config.toml
n_layer = 13
d_model = 160
n_experts = 256
experts_per_token = 8
d_expert = 32
d_shared_expert = 64
activation = "swiglu"
moe_layers = [4, 5, 6, 7, 8, 9, 10, 11, 12]
router_score = "softmax"
normalize_top_k = true
routed_scale = 1.0
balance_loss = 0.00318
balance_bias = false
router_z_loss = 0.0001
n_groups = 4
groups_per_token = 3
shared_expert_gate = true
init_std_router = 0.00604
lr_router = 0.00165
n_head = 2
n_kv_head = 2
head_dim = 64
vocab_size = 4096
norm = "rmsnorm"
norm_place = "pre"
norm_eps = 1e-06
positions = "rope"
rope_base = 10000.0
rope_fraction = 1.0
qk_norm = false
attn_scale = 0.125
tie_embeddings = true
parallel_block = false
init = "uniform"
init_std_qkv = 0.0329
init_std_o = 0.0368
init_std_up = 0.0329
init_std_down = 0.0
optimizer = "adam_variant"
lr = 0.00186
lr_mult_o = 0.725
beta1 = 0.9
beta2 = 0.99
lr_head = 0.0133
grad_clip = 0.5
warmup_steps = 298
schedule = "wsd"
decay_fraction = 0.659
decay_shape = "linear"
final_lr_fraction = 0.1
batch_tokens = 65536
seq_len = 1024
doc_mask = false
train_tokens = 466100000
steps = 7113
dataset = "wikipedia_en"
Below are experts of layer 7 (counted from 0) of a mixture-of-experts language model. Rows are named router (the router's row for the expert), gate (a neuron's input weights, with its number), up (a neuron's input weights, with its number) and show model dimensions 0-159. Each number is 128 + 24 x the weight over its row's rms, rounded and kept within 0 to 255. Numbers have three digits each.
After each expert's rows: "mostly gets" lists some tokens that are sent to it at least half of the time. This comes from a sample of Wikipedia text that the model never trained on.

# expert 132
router:152139122135127111113107110155146128087119121166149130140131136094118162127175124091155158122118122163124163113148069112122139143121129156116122115103124167150159130134176100123140091119088142132108140138117126140144085102139096128124135104078109112084129135142114079149138142126142174135150129147141154119132113102176131126134142114143120128086066095120145126169089125128163172069101143129131096148089140099069119143078109134136111126126136098131152140135151136148134115134066158
gate0:119133173132132105116147134171162132143153122172130099127108099100157143108097090150130140141121140118118125101082109117092093102151158132147142142114158152130107120154125139149117155084141113129103120132073094148165115133104134136111151112108131065143144132127097127124141161166169110146145146135110161122177118133146098149079140088129149119124161114128119143120131150139140176117111139171167130139129099146149188140119121170110089132096176116129129174116127128147125126064162137
up0:115096095122127146181118162141148124090144154084155157136167160148117125175094140063110157118150096124130120120127149128146131147100148135121143119116153145181146120107137117133122093139108144071120170120184126109129161142140089123149117122156129152130118152153127140134172084112108151090125147093103127142132107148149130131144125155122151074125111145153083102126120110065159102131128129093130134096117170090099090123078145091113142138130116121143134126120157134115134111156114110
mostly gets: "ani", "z", "o", "sel", "ler", "ague"

# expert 94
router:130148122132158083085107127151158127143147153142134134091101134119112173150156068101138127122109093178135188133117118128120142108120125115091113084109130149145146156127153121112123117103099125124148135138128124094097138100147103113121097154109123119132136128119114114133161131132148195136105157150156118124115126056138130143179134138139130111094130116087149098193096116109123158098149102156121113139065130139101107126111128119126126150068124119148149120151159156118159089108106148
gate0:153134103125127145116097129081071138127136138126135155107103109138134145119127112116104113173069127163086133098117116171141172079119089122153112077121130124118152111128099105104146107119127160167133131119195127112095114086122150118150160139118165086119129125126151125129099169147099125095129146174156147123138174122086163099137135131166136146138112137127121116174138133170133122122105149093167118121127143145123139132152110138088153152118112117152139106077155140141112106141113175
up0:159112116125136127125132157104123125099140128123118118128145139146135146094109133123132205159044134156121138111134123112072119089174121114119140124092097126108144094154148149116119109116135135112139135117179120119088137109142157106083142141152171117117120140147099120096128128129102156133109107163139147117165186096146148086131138161086145164133134124125071127122149140128123092127122200098165140129104160142135150095155139130102115156144108108136119111106160151151099111125112144
mostly gets: "|---|---|---|---", "== ", "=== ", "==== ", "- "

# expert 108
router:138151143136154077094109129166188120104159160145124157108104147121092127106169091129147137112135132153101148144108106096098143103124104149112115120096097170167157139131130123095123162109144110130124150121155132120086120096110094144095106146134112130122118144090119108130130145127150166147117153141142133144099137104114141150176147165117115120106117134110134071183100118139126148082166101114155107136069119144085156143120162131123127154090119062123128157156151139111153119133114148
gate0:124098124145126111103137098181122125110137124129128177119132137100112132138086150118119122132146172130135141129104096145133191119146119137129092129126144114130085110138110121133153109181162144107106135163099149190109112068100119107109126136139092152173157121120103117145086127148152137119124150133159098106104125151148115083145138137137145149112149124148117096104127171156119092131178164116088072142113137140128140095130148114158134134123095108116116078152112133099128107135111055
up0:119135136141132122122111172100092110140156139138158146123110139123099115152098116098155143082110144146150141127100105117108148117112173155147118149146159124108131119095165137127129122179156168122097153086111154157131151086130090153134149129147077169155124117136105116150095121139181114121131121138159116098127147131133126078157141122139110128112134118126130073130091155158110116120166128126145064121119140127122142113131140098146078154110085138124174069142115141100108176093137092
mostly gets: "Tr", "He", "Comm", "Cr", "Squ", "Miss"

# expert 27
router:135123149106139089099085142154186136117151166164164125131109107113117136136138132111166137108112118139133166131146104101081111108104099119122109099143103111171158149127155134095107134146127175147110157133119153130119128110139057127108092104113111100131140152134114097138164128114148153164164137158164132145102132082134131130117143162166126089126117149089113092166101102123127141062168107144132103136091105096099147170074146129138147122126156097133138119160132119146129127122121145
gate0:169115105138170106146087096108138115152095121119150140128128102149084130137143123095128143143142192107075120101143129121106109106131091121123170085121101136158126110102131105127145128170130155151121135115130131124143146108140125162095123090182119129115160135175072116106136120141146132141160108133123139103105147109093165083141175149105141167129154141081137097151119159123177142115161134141112113163090116171130120074130150156117129134121077139158141115128140099109124125143146129
up0:104157108125141160099158097173124116106143127167126095107137140122146154142150119140127130101077080156117133121188143106153130166103120118122138148127131109148126143132134163142098150129143147128089118139115137155101144180139146102161107187099093176112124136088131132109140109127168124134098164128085134160117107114144109125127104125125148135132133165145155125168130115126122118113159137126100169159131086066113124149130118095193147114115129124102066127121126121130180113089120130
mostly gets: "director ", "album ", "song ", "writer ", "book ", "itor "

# expert 99
router:111134175123125098073104124124163128121155137144134140121106131130062128129170092105161109137132132153124181121117104140093134122151139145104147093116106116135146107091127132094100121140124134123150140149115154109114127082129080164112110113103083125123176121123106106121178129129166198134131151145172143125106145094117174129135133150136077127119120130134160096133107138140137143104120154122138085155033128125083153160125116114134123147120112132149134115128161128106130136145130145
gate0:136099131126112120051131149140120126117127140141108109098133152151111126124126104079168141143139110110111143110110128118124156157129161161127171114120101168129160136086150129157073111131133126157163139132120137143128094139096128139122113133114072093138105156125141137118138152123161148092079110118146138123136149115108142110124130123118079100146093103153130140121200106153122156124162102132103103122098078098101143190102107120135120155151124104139139194116149117158137116079111144
up0:153124109090108148063151128164107142105161129120093087091132136140131129144126160085149136129126132117127143112095133120126119164131137190135155128149126118110115187097124122160129098142157107126125113125087156148116147167115146145103141084086147071128121137113107150148127160138184123119108129152143151121147147138108141102155108138076065100127098082162141133134176094142145126147152113160112111132107116130119128156130127098148134152149136091099110157124124105162123142124079141
mostly gets: "===", "=== ", "====", "==== ", "==", "--"

# expert 74
router:137161128131112072096100120165154146114129186162152108161133120109109158142152103148154142089099098161099155089151125154111113145128152143119120123099129122169136142113114142132081137126104143138153144190128133129127144108150088138116113100089147121088129137095109079163142128096126159155152160173165153153096141090116126152136139133143104134130101137095158125173128092133129155060127097106120113148097108111106162173137157149117138141109110107137140164125127150125142123127128123
gate0:121153105119096153134141129130115107139157175125160109162108092121157123167117152101139135142126109110142164090146141116150124117099122141153121139107119144131138105077105135191102104168096124093117148174123095132088102133157158134169160152148133142151127151145113169114128157090142134131112145109147143105096181115167102119133107141137130124078106108126157131186083111099095129094110145113126104178113115091118143127138104128100118123136117147148126163109123117168104091173138099
up0:168116102170146132146152132132120099136119162108098129168172117165110115151123097132119150105130098128096111104140139127148104131129149128137120142156117123121151098097100166124139104176154156095127118128083103150130169086119135151171133105114156152125149199160109170125132153147140127157127136119118132092095119132141080130136143161108091119096129090102131099128069100160098144130120140122099091124105065132119143114144156175104135131124158132163113181113134094131134141140124132
mostly gets: "club ", "Army ", "system ", "television ", "government ", "Cup "

# expert 149
router:148180107134112118121128105145155141106132146181144115133099134098099134138175098149163127128110101144107118113106104131128103114112138097103123081129136164150155097113149133161111147115094140162159152119129121146105106081156118115134113118121115101114133138160126103168191117094127163157126144127149150100108156104184133143161155150130077081117116121121155116172065109101118142083139117095124139173077109124096142119113150122162114117120139095111125135117129128114137104150097156
gate0:127173113098096091103123130165165122100106122167155123129125118120073128135140157131149123138141184155114130120177141133138156147110127079129124088158115119122153115115157204123158105143090114112161133139138105151144090149117123107125158119101101112052127130147137138135109142107139127131130157133144146133125116126163147119108159106139093142130116069101122111147116127091107087076101109129103152131128165102163169126152128090110125121111123097130142129139166125161111143166121157
up0:157105125115101141099162137148185114123147135111128155140174125122091122116143094117145136154135062165139122061136110183092124112137112113134167121143123144137137151146069096136093139119105123116142157094150133149121126104111131129116090119158191145094143130121111130121168164139126151130169140132097109106121096135087152159124139148094093117093159116145151103103129104150129121128121107084095093135126104146124114097158112164092165143149102114118111158117110147120167132135140107
mostly gets: "found ", "Ham", "Hun", "Hal", "stated ", "Poin"

# expert 217
router:144133130154116098107145138138131134134117147162141147148094146106139141142183114132166152098126113177113144130146084134121143143099123131080147067120119142144154126128169161139127089104098150120147123158140164135115101076111127130126100119092132099101157123135143114154162129119148179159128128124184114176114108093149161142150148109141132089084097092135137118157151125132146120041130157116122133118112147135073128162091144122117098131141132116162131158109110128151131136128106156
gate0:130134138142156134090130173116118107138124138134129101140154115123152162158094131061119116158107156125115108140109102133145140157122138104083076070105127175136121142153141119162117106133101164163135148101115099158115106128120117121122158128125097141150097092158129128150145167138105119099108137107068162092131122128181116121073119170146129147111114111158141136125091113133134137162128127093094140144106118148100138114111124123100155090146148133124113076149139168072149143109107102
up0:122170164152140160094133111133096131193110123164106144144132165136136150152132140144120156134135157205134121155136107142145159114146148109110138108106131071172100157124179145154128124126129143150141100097108128167125115120170159111143118112088168093146170100104153175183092132139088129116099099094152103099125128159150121153102140134150154095103129147148113159123135101149159140094153154142133099135142097133150139133149123152154112101125125135133134128116102118156127147146146119
mostly gets: "also", "them", "ves", "ures", "ines", "ale"

# expert 71
router:139114134115158108113098141148171136121147168141122141110132147112066161119180121146167126126116126117094197088142079116104170119093130104107125102110093144139151113091122125155120095121130145106127147136143135144113102086105102135139109130119125129100147131108127099127144124098158175126144143148160178148117156099144146142134130138162095108108095122133148083158121118107131114095118139108171083147077120133093107164102143121127093141120092105166145127156151176149123114119117162
gate0:110133122157149096126158163127192172085098109122125140154109080139112092138145100086134071124161150116141120137146107122130152141194126093147162101100102130123154157172146145142096119108097125124148117113145154147120109115102117151106131112125145105174157137173095128137130123114116140149152144134123115124142093129155111113129106101096159152143162158127173074124123122126083110119125137156139172106097167142107100112114151125159143107127122162129153120167157140141126106136102090
up0:115116112114145130132097121141151103123181140141144108145149126131181181099105143165150115089104104128132111096092143142167101148106117120100115136131110162130091170128144129130088121114091170127070144124095154109120115092100141107168134141177125173152135146102096141149145153168110144122138140131150106094171118148148111124186147184143113117135154131086140143108144125140108097146161130125119144153127154097127135129057155157123125111133123132109108099112124129135142178128128123
mostly gets: "): ", "\n  ", " ", ": ", "\n ", "– "

# expert 39
router:131140103148089112077135130136120137141144151141130121127103109117089186139143131130171151118092119142102186114126103112090134123101132132115094108129117145166152092137136125121082148109131119131149173137130112138107139099117108119130109138086148144147111159087113119157169148125155152137107131170152141156095108043108136132144163175149120110128125122126197091144121151137136141061139115122150103157108151147097152152090144115126094126078110118133139125150132112125131100109115118
gate0:128118110146135123099104126133101146140185116161159096090125112071116112091107137162145073131099087120133165112149135112174099117079168134140149097103065128133142141137133124129115101086107136127149092109112124130117150097098137123113081083121140122138136130149165122165059094090137178125117095129119127120107102112174134140120141109136095117125128144117123108138152135140108167115141169132138113122131112162118122126135099134180116119144126130154135168116140108168158113099133147
up0:108108127123112122117142114145094117114166123117171137119156084134128132103136117149119072157091079121161186065078131114149084116134115145152102121095087110095111071134107105130116162125118130124144141097139100140139098093141112108103151160111128133151138127151103134130102161149133146095145098167109123107152114118132161142084132132134119124156087124156136081144138164146090142133158152114136084140143100166131131083184123115114097136123113137128121111127124115145130111078134146
mostly gets: "Rank ", "Cer", "Title ", "} ", "ivil ", "irc"

# expert 85
router:136124142107110101102124132136139159144156174166133108153143129126078119141148088148145144109138117145099186104136114146117116114132136137107125113097124112177164114120124121101113134122109142126161157166117145103105132082131108124110096095089135104096155155136095079113163114130195170164125121154164129114110144092142147134143136133144114129125073128112128117145093122154169154063107103119135102121093092141102131143105115135138093112110123070149164168141115127095131105107141135
gate0:119106148079135124124135140127138139165173125141120122161135073109132096102132155091174177157153113124120172179124145130130142138126115114141133161107120105133134167132119103136102118139098149117116128126149140079121079145101108170150092148127122121155091161137149134085128106105156168159116161114151082096142173138129129155143121112123117152141167155148108106125122126150147128096073159116133107119115088103111146106132120129176119109157110152141140142103176087104122115126158080
up0:147152125119102117112126115177145140140133122142121119169114116100084140128144134189108124140060163106093133136131124154118133114134056136147123109100117107160111162155112110102134177120103115118077136095142106181118110168132125124131121105114118121116126132119114101129111111092149136137143138132110150103049113129098148121125114167102137138152126142094112109101096148124158129119161130138087157090108151160125214111124142101101141134100111130105094136108150101123115116123137125
mostly gets: "Cup ", "football ", "club ", "professional ", "Football ", "medal "

# expert 61
router:124118126143162105121126141129176142112142164170163136162107131093089148150151114111154116080151139119103141106131082106112140143104108130098170094129092165142161139094143112113118140131147142136129158140137149116119141093149112125148102132109113113098126170135094125132187142142126210114116138118159153110110128070136127107161188166120104105098112124101160105155119122115138135107112099102136113167081116120089166171113150097146135118104099123137117117128128156134149133125103124
gate0:128120074112116110142097119100148117124112137142137082144111103112135106144162145098094137137113128146119149140095090119154105125127114114151127131124150132152180158100110089123158158129135113136116110151096153144117131133148139141139142150122126126183186137126111103112092134121172114174126096133115127124100131146178146117188109122169164143117151110163098082144155155167114150115107160123095135170100127163120143077093147154135168149119103115156135129068105132118098110098120104
up0:129160161125133137116127112134120117134173142146118162101115154093143145102151120139150134113104119118122149138150122121103096100110125104118149117099129153125118077124117126130099052112110176106159113120174102116110101098147112132083161099143145134137081092109159120131156138098138116132090174144108107169143170103128101159119158104136135122152113169158104148159092089116160145108129141167145144103131107083110088136141128152125128124135167149131119151190171119124098135117154164
mostly gets: "would ", "could ", "to ", "through ", "pite ", "To "

# expert 156
router:149143119162134092113106127128137123126128149170132136143108140078106160142176116106183160111095148158102146149163066126137130094120141112101155082140116123191121123118158135133139113158101153153105145138135128141129105120138125085134101110104104130101162149147103117127164145122167138161163126156151147106085144098149152132161138154153085141107105140123174109161105139125112149065130104097137116145077134122096119126092164119115124133103130125123131120106115149125140137170078126
gate0:160085128150140125128107156128111180125123145186105104180176107163163138147167117141109098136080150082070119134091110117153128151134157143116085120121138186146138134121114122132119150138142117136129142101166158148136113135132093110084094153130160118113124143099128151124129114159153138136114142112124146121118165128140137115129075182149108137168107171134149099109076138104133115161142116158133132080093103141106160120146131086121114143148096145131125139135145119105139122110159135
up0:177149150110074148119174127115171113171139152092117103110120115134123134079121160097163129106130114111142157119091132138109153125145143127104121164114141111101148107142131138082140112105163138168099122129120156086143124119098108112121136129173087140139103122104092115096083161137108125125152164123085104135088166104075120102104136121138147124122110089144177137163103137143128126123140148142108122131143172129096112156081172130115126137134154092121104135144149147115173111144111165
mostly gets: "species ", "JPL ", "Species", "Ukrain", "Genus", "itec"

# expert 70
router:143140148113109095106131140123155113123119151160168113161127107104112176166172112131160134106082099131119126117173093136104112101102145112113156117106127134160135160132130140128090139110096136145147179161118170109139119108149120139121121109077146100083132167147098111141180107100147176181143137155189148159117144091119134127126134110125125126100135105104146111147112104147155141050103120105152131168117103129103143169121159109143125162108105129146130118135134149137142136116105113
gate0:124160117139134111084127120133142117127147140133143127110164141105139161157158123119112127138120131145170125114133087082130144143103127139126159115102110170145136161109171079132129097093115115139131126136122114150151126117142126108091137152145119162123084116163124114079124078093132175123123134153086141080150118108149191140134170132091117140095116130168098124147119093131192121104135132151121102114118099100106078143138114120134140126132146099216107114106128130092147138159110128
up0:130111124135103101130134123146117112114106135122148132114132148133091111126147142144135129137097138154130131130119147117134137141197192138109114084124154113111159088131145102058172104136137124140124132078143118101128125139096080125105111121101129097119125119138112099156087123180150088114148143116147113175093124124107110100106158131168127140128124147148169152137115193115108144129105135106126149123133147167139125139099109090115146129139113090078147166146134099170126111102059162
mostly gets: "ani ", "ara ", "ya ", "ri ", "ona ", "ala "

# expert 105
router:157130158119133073090120128117126151152156162181153126114128112108090119146166108133153144105116107161091154097122104129119128116118115157114107123114117133159152127123120133110104128149099143132142167150125119120116134093099099136121088091116142091095155178124111088126136118129164159166143174146136129121109118086124157143167163155139118112142106155121147085173098132118163152070151127111161089119079151141101143145127126130122106128106115074141162173132130168110106112134133160
gate0:140129171158143106173075158149129159162108156114151142149161099126103125128121141115131125142131133142101114105126122127100114152132130095118134127110144075093112132136123148149142136137163119114147123122079101123110097130138170158078120102082143131113142122132098084122114127169130104088080090184121154114106099137121174126116152124134099120139152156074130132127160140107205154114141113132182131144118112107117118174098115130159146153146133117112114117137144124102104092130134174
up0:145084141160167143160123098140115106112119153139125133099155155121122155146100116131106131128134081138128148126119128124168143144110097136140133100156159128179133164131144149100117186108131115142110070153129139131157127146135105096177108163181135115145143143142084161122130088073093118159158147100131118099129147132136073160153170108118104133146137111106100154143093120131148110146151148128128120099149102134127138112143192131112134094106098157146115095110148129135073137128124090
mostly gets: "National ", "League ", "school ", "School ", "club ", "Cup "

# expert 121
router:160154135121092094099112110171160104120121159166160120137126115117091177121160119171142151105082098161094172103156104130123108131135115154109143127106132115168138129106117143097128123125129141141140134149129134120141131096139112109114109117101117137081109147143106056158171110107130162135152162167187123143082147081112123137117129117124114134128110120097154133154118126097154155076115117107126096162101096105108140165064161141127117123120098088106122142123128137115137108119110123
gate0:127092193124140134130113105113158106131175118155121132146146093104114107124153135154170117147070096107144151161142127119128129128134111143093107141088121119112129147124124138097136098112157144149129083108128111087129100081160148142137099135095125102107123126160097126114108129119157162125077085170173101112150178086117103111119123118104150139136101175118130140132080142122127102120145130130113111103137082140116104184128151132119131133165105109134160076085142110111113151156110114
up0:119145063102109141118105117147145079147120145112144095119135147111148126092158119146132151126137121095096120155100141138132132183141095106148114117097161150121146150114132101129148160083112111123115155102120162050118120148130080139071116162145090177126147129123126145151138131148141170178155155146124126125168129124128130102147137128117120128130152109166157089156144126106090098113109084083120116133134140106123125111118138073145144156105105129107101155080158148126161137124128126
mostly gets: "system ", "artment ", "ol ", "ome ", "field ", "eld "

# expert 19
router:142136128146151113106094136116131123090106164169135149127124109107101187151151074123167125088112117126107144118113097129089147093088114134064143094144109168166143133092146125122113139112129145155138129152136149103134133099152091124126113117103109099122145134104114097123170120115122155164110170150138135149118125096161141155145152146156117098086100146086145114189100113111121148095137129117134131177101123108112151162081141133143121140096092100156127124142156162139143156147104156
gate0:115135111158153130145155162103154165118113133146091134132147159100137173142110133144142119094129118116142144081106127089135137136134145125110153163110098114137120144099116094162118115141149167072149126096128136116157104123141172159154085160147098178155109113108130146117196131097142116105134143125151113122133184127111157117172114140079097109122127159144141155107142128109144128131112155103151080134113127134121163142083108140123121150160104161135096078109127103126176137122128079
up0:166107108178117131143182116107150112093140165155113130115120138101115131099125126153114125092143121103145141084101129143127128121108101148106187127146115135159170132116145104141160149130153180135151129085119118137131137159150124135143085110169107160157149185100159128125185141128131130137124165107138112140098158109120133118206131134091128120129100158120122116164145122123166145136131100118122128121114129133100149115076164134105082143152163137170134121098094121109130157144155094
mostly gets: "with ", "seen ", "named ", "into ", "provided ", "married "

# expert 5
router:131122114152123081132094140140151138117146165160154146141074143123120181141180115157158126090115102151126134100139072147128160114091099151111103090093111147168150104101185149142131122118117130152131125144138134156113107089153132122143081152110100097115154125135127106130139146083116166129166135106190134137114135098117140119163123131137112105095085121121137140157107109101152140064155143138111140126094123128100122160092143141110104111113113133168138157106130140106135106114124171
gate0:136132149081112129115171121123110076174131109125127143153120122136160145164169129118128122104095140129123128126132120118134149093154115137103148141097166123147157161135148155124152172140146180101109150165123169124129093109150158092064125100096110126111141128111115132091174177143162137141132158146158102116097150122144140110153139104135138146105117109143117097122124094088120109114147117054161106122112087103116104107112130138113109085138130132178111097159096111131143087135119109
up0:139133131149106131110163102103120127165125096137156140162141150146141120101113123122131132129128174077131115129166114113145107082165132121130162145089152137142154130132128159095149140113171163103166113125185107132106127130167154101103137126070100143115125176125141132136169113135099153099126123125155077082125137139153143151131153119130129167111105110124089139108119103096098147119155138161141108112147059092125106113095141145137094088147103110166091128097124123156160113141108102
mostly gets: "However", "year", "years", "name", "show", "ally"

# expert 195
router:125143102106133033108104128164147125108120128159169144133116131088130141105198128094129148112104098137073171134131107146123137146105121146130142102104123161183143126113112158130101126110105145130126126153138149119101114107134115123122112108122108125158157118124108066145136134125146184120112136123140134146101134094159132124142149125134124112140146108120142099159142116119149124098117092104148091129049110117073132137086127131130135109135077097173143157124161155105133145108118128
gate0:150178145133115109126112148084135146112096155120102119106133088167147180131119131094175124088153107147116113137097108070152157129086116092125149097107119106120109160128148116148088145113169155152173137118122102144115122117133140176111128140163154137111120119126134113135095166123134107125140140141130111120121166122100107060171094152156141094156121148131140133145128125146154131126154167169120144127139172149154130162160157085161119141140149133110163112160136153136088106133152146
up0:141100101107142157151099134156126125081150114163112135134150149150117102137174105156127145146107102141134133110157106120100147148118103132124113164096120143086175079175144130130151202113082109109120114100132151108146100098136112139099151099140080114144108110119143117094186127106095134099093124124132126121119096115124116163108121105122110146124122146143102097135109100134088111144096125120156093134101131093112154106094132117139147131145121139106098165168098119123200126089120120
mostly gets: "000 ", "78", "67", "45", "47", "75"

# expert 220
router:141146095137143112102091158131171124099102182142159110139111148106101157134188104154171134105125109152115166098155092141112110161123153149096138090109107146154174107097152130113089120149123145165149144168118126114132153101140095119099105120100122139125124133108093105168156142117125177142138145152148147134111136105112151133159108147144124101146102131121144133142135122133139168105101113148146102153098108096054169138115147154140099109093088108146130158119138146137148092120102150
gate0:148142118154120132114102107121150135080157112128162119139112127175153146156153143104119086144155055136098112113114083148080150137118112099081173148110137112127127129132145103110136194165113143118089145155107112090106092122098145131115110074189121143087120135149136121133116097134121107122109107159096131166117159143113133119151131152124139138132123123137141145133130127162100096119125090128116123092127139120136096121092183122119111112095171143149159125124121144112097168109165106
up0:150163102154146147174130181082127092139114098136137099129094148133118105108106109143158120164119125134105133097113096133114130129132146132143146151086101124093177093125144112133133090128138124145143127180186086061152128123127110145121136172124108159175132142096157147174108110133111084111110117155111160088127130138139142135130105102105143118158100120142134119100147151110145164149120145154090132124137119116136152128157134178088121120172104128128099120097106133180114125107152150
mostly gets: "\", ", ", ", ",\" ", "century ", "., ", "), "

# expert 37
router:111129139142174106104120154141145092108099154158153136161128133101096137159154099092135136075140127128125149164133103139123151119125144129112161077132104159170156114115134132118097136131133106110135174172152160113126119104136104131146108101126127110120155153100108114115212106113151187124127148125136159132099171072133140138144166127144094109121115136088147101160119129154105141095141111136146100169090119114103151169109164123152125164122094128137156117115147137162121111115090122
gate0:113139069178155116123132148119124183108074132186143138108134149079124137095137121104106139139134158149152128151123122076125138102112147073124173099139106126109130159115143134126107155181093150132138113134129180130102137134106112104148121159106105119134128114089167121155132132115111142123131129106123149171066183159135139101112150090155116137117115124095134120127103112118145136142182128104120171115135167116128096139154163138112107125127108119141128144132108159160155170115158119
up0:181071117135136138124106134159126165108154129150121168121097144102160114097130102104143104157112130128118117096152140144115123155102162105122099137109122082117123125126165091098112147176097100092121094108104152096155100133151125152139101155158138144101093096105117103119093117129123122137111135111146075168160118099072077106105131138204112083172133140154139151119131148127149117123128148103115140131126123136120121180115126147121092084134096143111101120118107130121124139138121150
mostly gets: "China ", "called ", "China", "Zh", "Chinese ", "Song"

# expert 104
router:090164131149132093059124127174144173076137179167124121151084136114086158154181125122157149130114098112117155101094115087127148102131143117099129085089139148178118138131148129120084123130117130146153156131106129113107115107144123115122104142105149133167139118110130125142129151132136152142118144138141133143129141124123168136170106147139112129113112149123129116171133101117128153093124096097142107159068098149056123140129135148117103136109099108116166143146121133126134098125077152
gate0:125136116152131124139147086110159137134170151146131126182114091079122091108111125118090137111144154141079094126154109118081084140112120144133135122105143150125135084109151098106067110137143134130138124084132128090107138155156131121118100072105162164107128157119146144121132143131124117102123125160110165118141172132131153080132133141128129120130125119136104100120150106070129128120061125153104066102109131118149157146119169114137157126152134104146126167150109148152131102110083155
up0:081138115156118123114148107140142155085134134143133129158125099071142109168168148118112129131145123135079094160108108122100107119126134138136130101126134158164120137117162061163111108159115106086135126083124118115143093155185134144132090079109122121138147145107145124129116146126109101077110100156128149106138151134114119110123097131129132134086114138140114109134158104081111147130087166116100103074111096116135128127092138157130193159119085133099151133153107132150141107144099122
mostly gets: "comm", "Comm", "Cor", "Dec", "serv", "Publ"

# expert 59
router:147146138141124094103113140129155135150149139151155100138109128126112123149159095162167124115112075124123135116162121126123105143094122153115155112132115116190139128132141132109110107106148158147145147151114147132153156099117130076126072100076173111107152150089134091129145108098149162190136141188154147097118121089137145141155147137115091113104118129122135116157139137119139161055130090120158091151106106128083146149066146118148127119115139101132125143152135124122144132106104114
gate0:145123132118105127115172141097110154138151118128148093113115113090097110126140127132179163075126095140068138088091142140133119135130107150116114136157130115145121102148112100134127127123094125112070093141117118157117112121096137138127093144104076164134163108107129117134147101108124132128110131115145106167136116111175135165153124100141127137117082146120101132123167138081080154101128148116175189165133098098133104137072130143164115118149152119100145133167138129127123121087083117
up0:145124141138095128119178095150120126112098147118113180104138142127091146118145122123096122160109149123138102137118122134124144145094132127111132105134133133121098132147125104103110172152130091135172101178139118147137103084141137096118186147165182076158132113131114139102085098118163121167131137133103113123122137142122161058113136139059122116118132113149129172166127095149132126153180160140149113112143140157115138158128170101125153146116112131161122124061131098135112138145134129
mostly gets: "urity ", "reme ", "ree ", "oute ", "ht ", "Chicago "

# expert 11
router:138161123158122112118115138130165116144142158170114091146111115140129174112163111126191128125112100132130148121137076124120128119079130144107132095142105144147146115102127128101098164090089165110134161142130152150144113113151090125146126101124143147127142131158155102139186148088124177166132158169170152143099160079124157121121120157111106129144136121105148071149118126116149131080110131123137097163094112114097141179140174115133123122094118135143138125134173141107164125106155120
gate0:117149090132142129143140115144131142116107135182168146112138163100106084135141141101078109167135135138086115159137123195143129128148128116108136126155151125131152092121120098090159124106143133138177152112118098125104141135173121108105119097077119113114180168090155105113135118106133123116111184089130174134137081135073103149144108086103139121121156167077135164139142146150118116128129085135125132132123124153118121095119142147114119126117096139143149156104141157169146162114127121
up0:129133160129122115109135155115113122147128112109114105115117106133140135150120110140150156102112129105157172078125138104102135127145128138144111150104086143119106150157120153145060142125120154130064107187125135118129123112087112122135124149194166136118081101134091144148143132150124132099139106192123102102135154118172134098130133175148106138140131093157114089125113121120105111110148144132127090103107152094124103168112106095118111141130145096154071101131150117065105105134122155
mostly gets: "\" ", "] ", "Kh", "DF ", "\\", "\", "

# expert 253
router:137138102134106071076148133110164123116160177136147130134113116104111138142155106118156161117135113148102155121156102148125118116129098152105107100087109133152165109105137151100111113102130137132148169162154177151141145094144110126113091106096143131115116157099125083181143123104126163142129121161176133126091132079147128119143114156131106099096120134097131117144121148137128165049131114108126106136091114142105128168094148135131114109066141132137136179140138116124131095103124147
gate0:153155132113135141097149124123124151146101119111122162132130159159099118149101144132161080130106135103099114142126101183132135120122117147088118125143132146129148117143113115116145085128133142117110110137133127129127131086067145144095133148109147097168151103200113088119131142099122155139139151119118165129124142082087168091162123148153153093153133115130166094128164171150119172113146176119142136120118208161115136124095103103174144143117166101128117158129118105120147136137150114
up0:155167108128120124116125109108110136149087101130099115140126183131096103117105110099150097157099128109095103143153132164107137152114167134102153131134132130114126127161110120069130100111148139127127134078128129119123162093099142160069143132116119134183109159173128104119114134101102162115128169136103158144113126097151152098129143175151165104128149122142128095120088187117123154116157146126170089103118136122114129140093126136088128130130146107149090168128102101093138175141159123
mostly gets: "ings ", "ons ", "ties ", "ters ", "ards ", "ors "

# expert 69
router:111173099111128081100113123132142109116123126146154114168111150117107152135152101120158108106126111127099132101127101124135136115121146149133137128110104167133163142125172133129111101076090136133112156146114186133129100118156121139115123114087130116117147150142098084117171097099148209106145149146133128126135136114166138127160159133131142113090114114104128107138128110149139144035126103121111131123100118104083110131087127074155112138120119107181157113119134174115153127128107161
gate0:122160121162096122081146150127115128132138131134112093142084153153103124113136093120124133142186122133126102149098182118135144151103219126128160126115121127136119123155100116078168138089175110128116136133141129111120138107124137142134096115109119134155106156085164124113106116127115125143102115096103181129139101117124167153098101133102141091134109145178139147109160117101116122159106094154122124112122108135097166145077123086124139139092080141132180128145129147128137164103130143
up0:141151135130101118090155165137100114132157128130155124120096122142124127122182093143094143126134107149141113157079174137147183117138173126148152145140142123114100144170124135113169136111121090103133151142133121138119114120175143109113098128068138129058135132115157122131123125191155137086125111117128153126155131130101148135102138110137167125120069124136102138146160104109148144108143108165140142136138108138097171113139130111131111096103107180157179107119123139172090151107152146
mostly gets: "ō", "ital", "osh", "on", "ler", "out"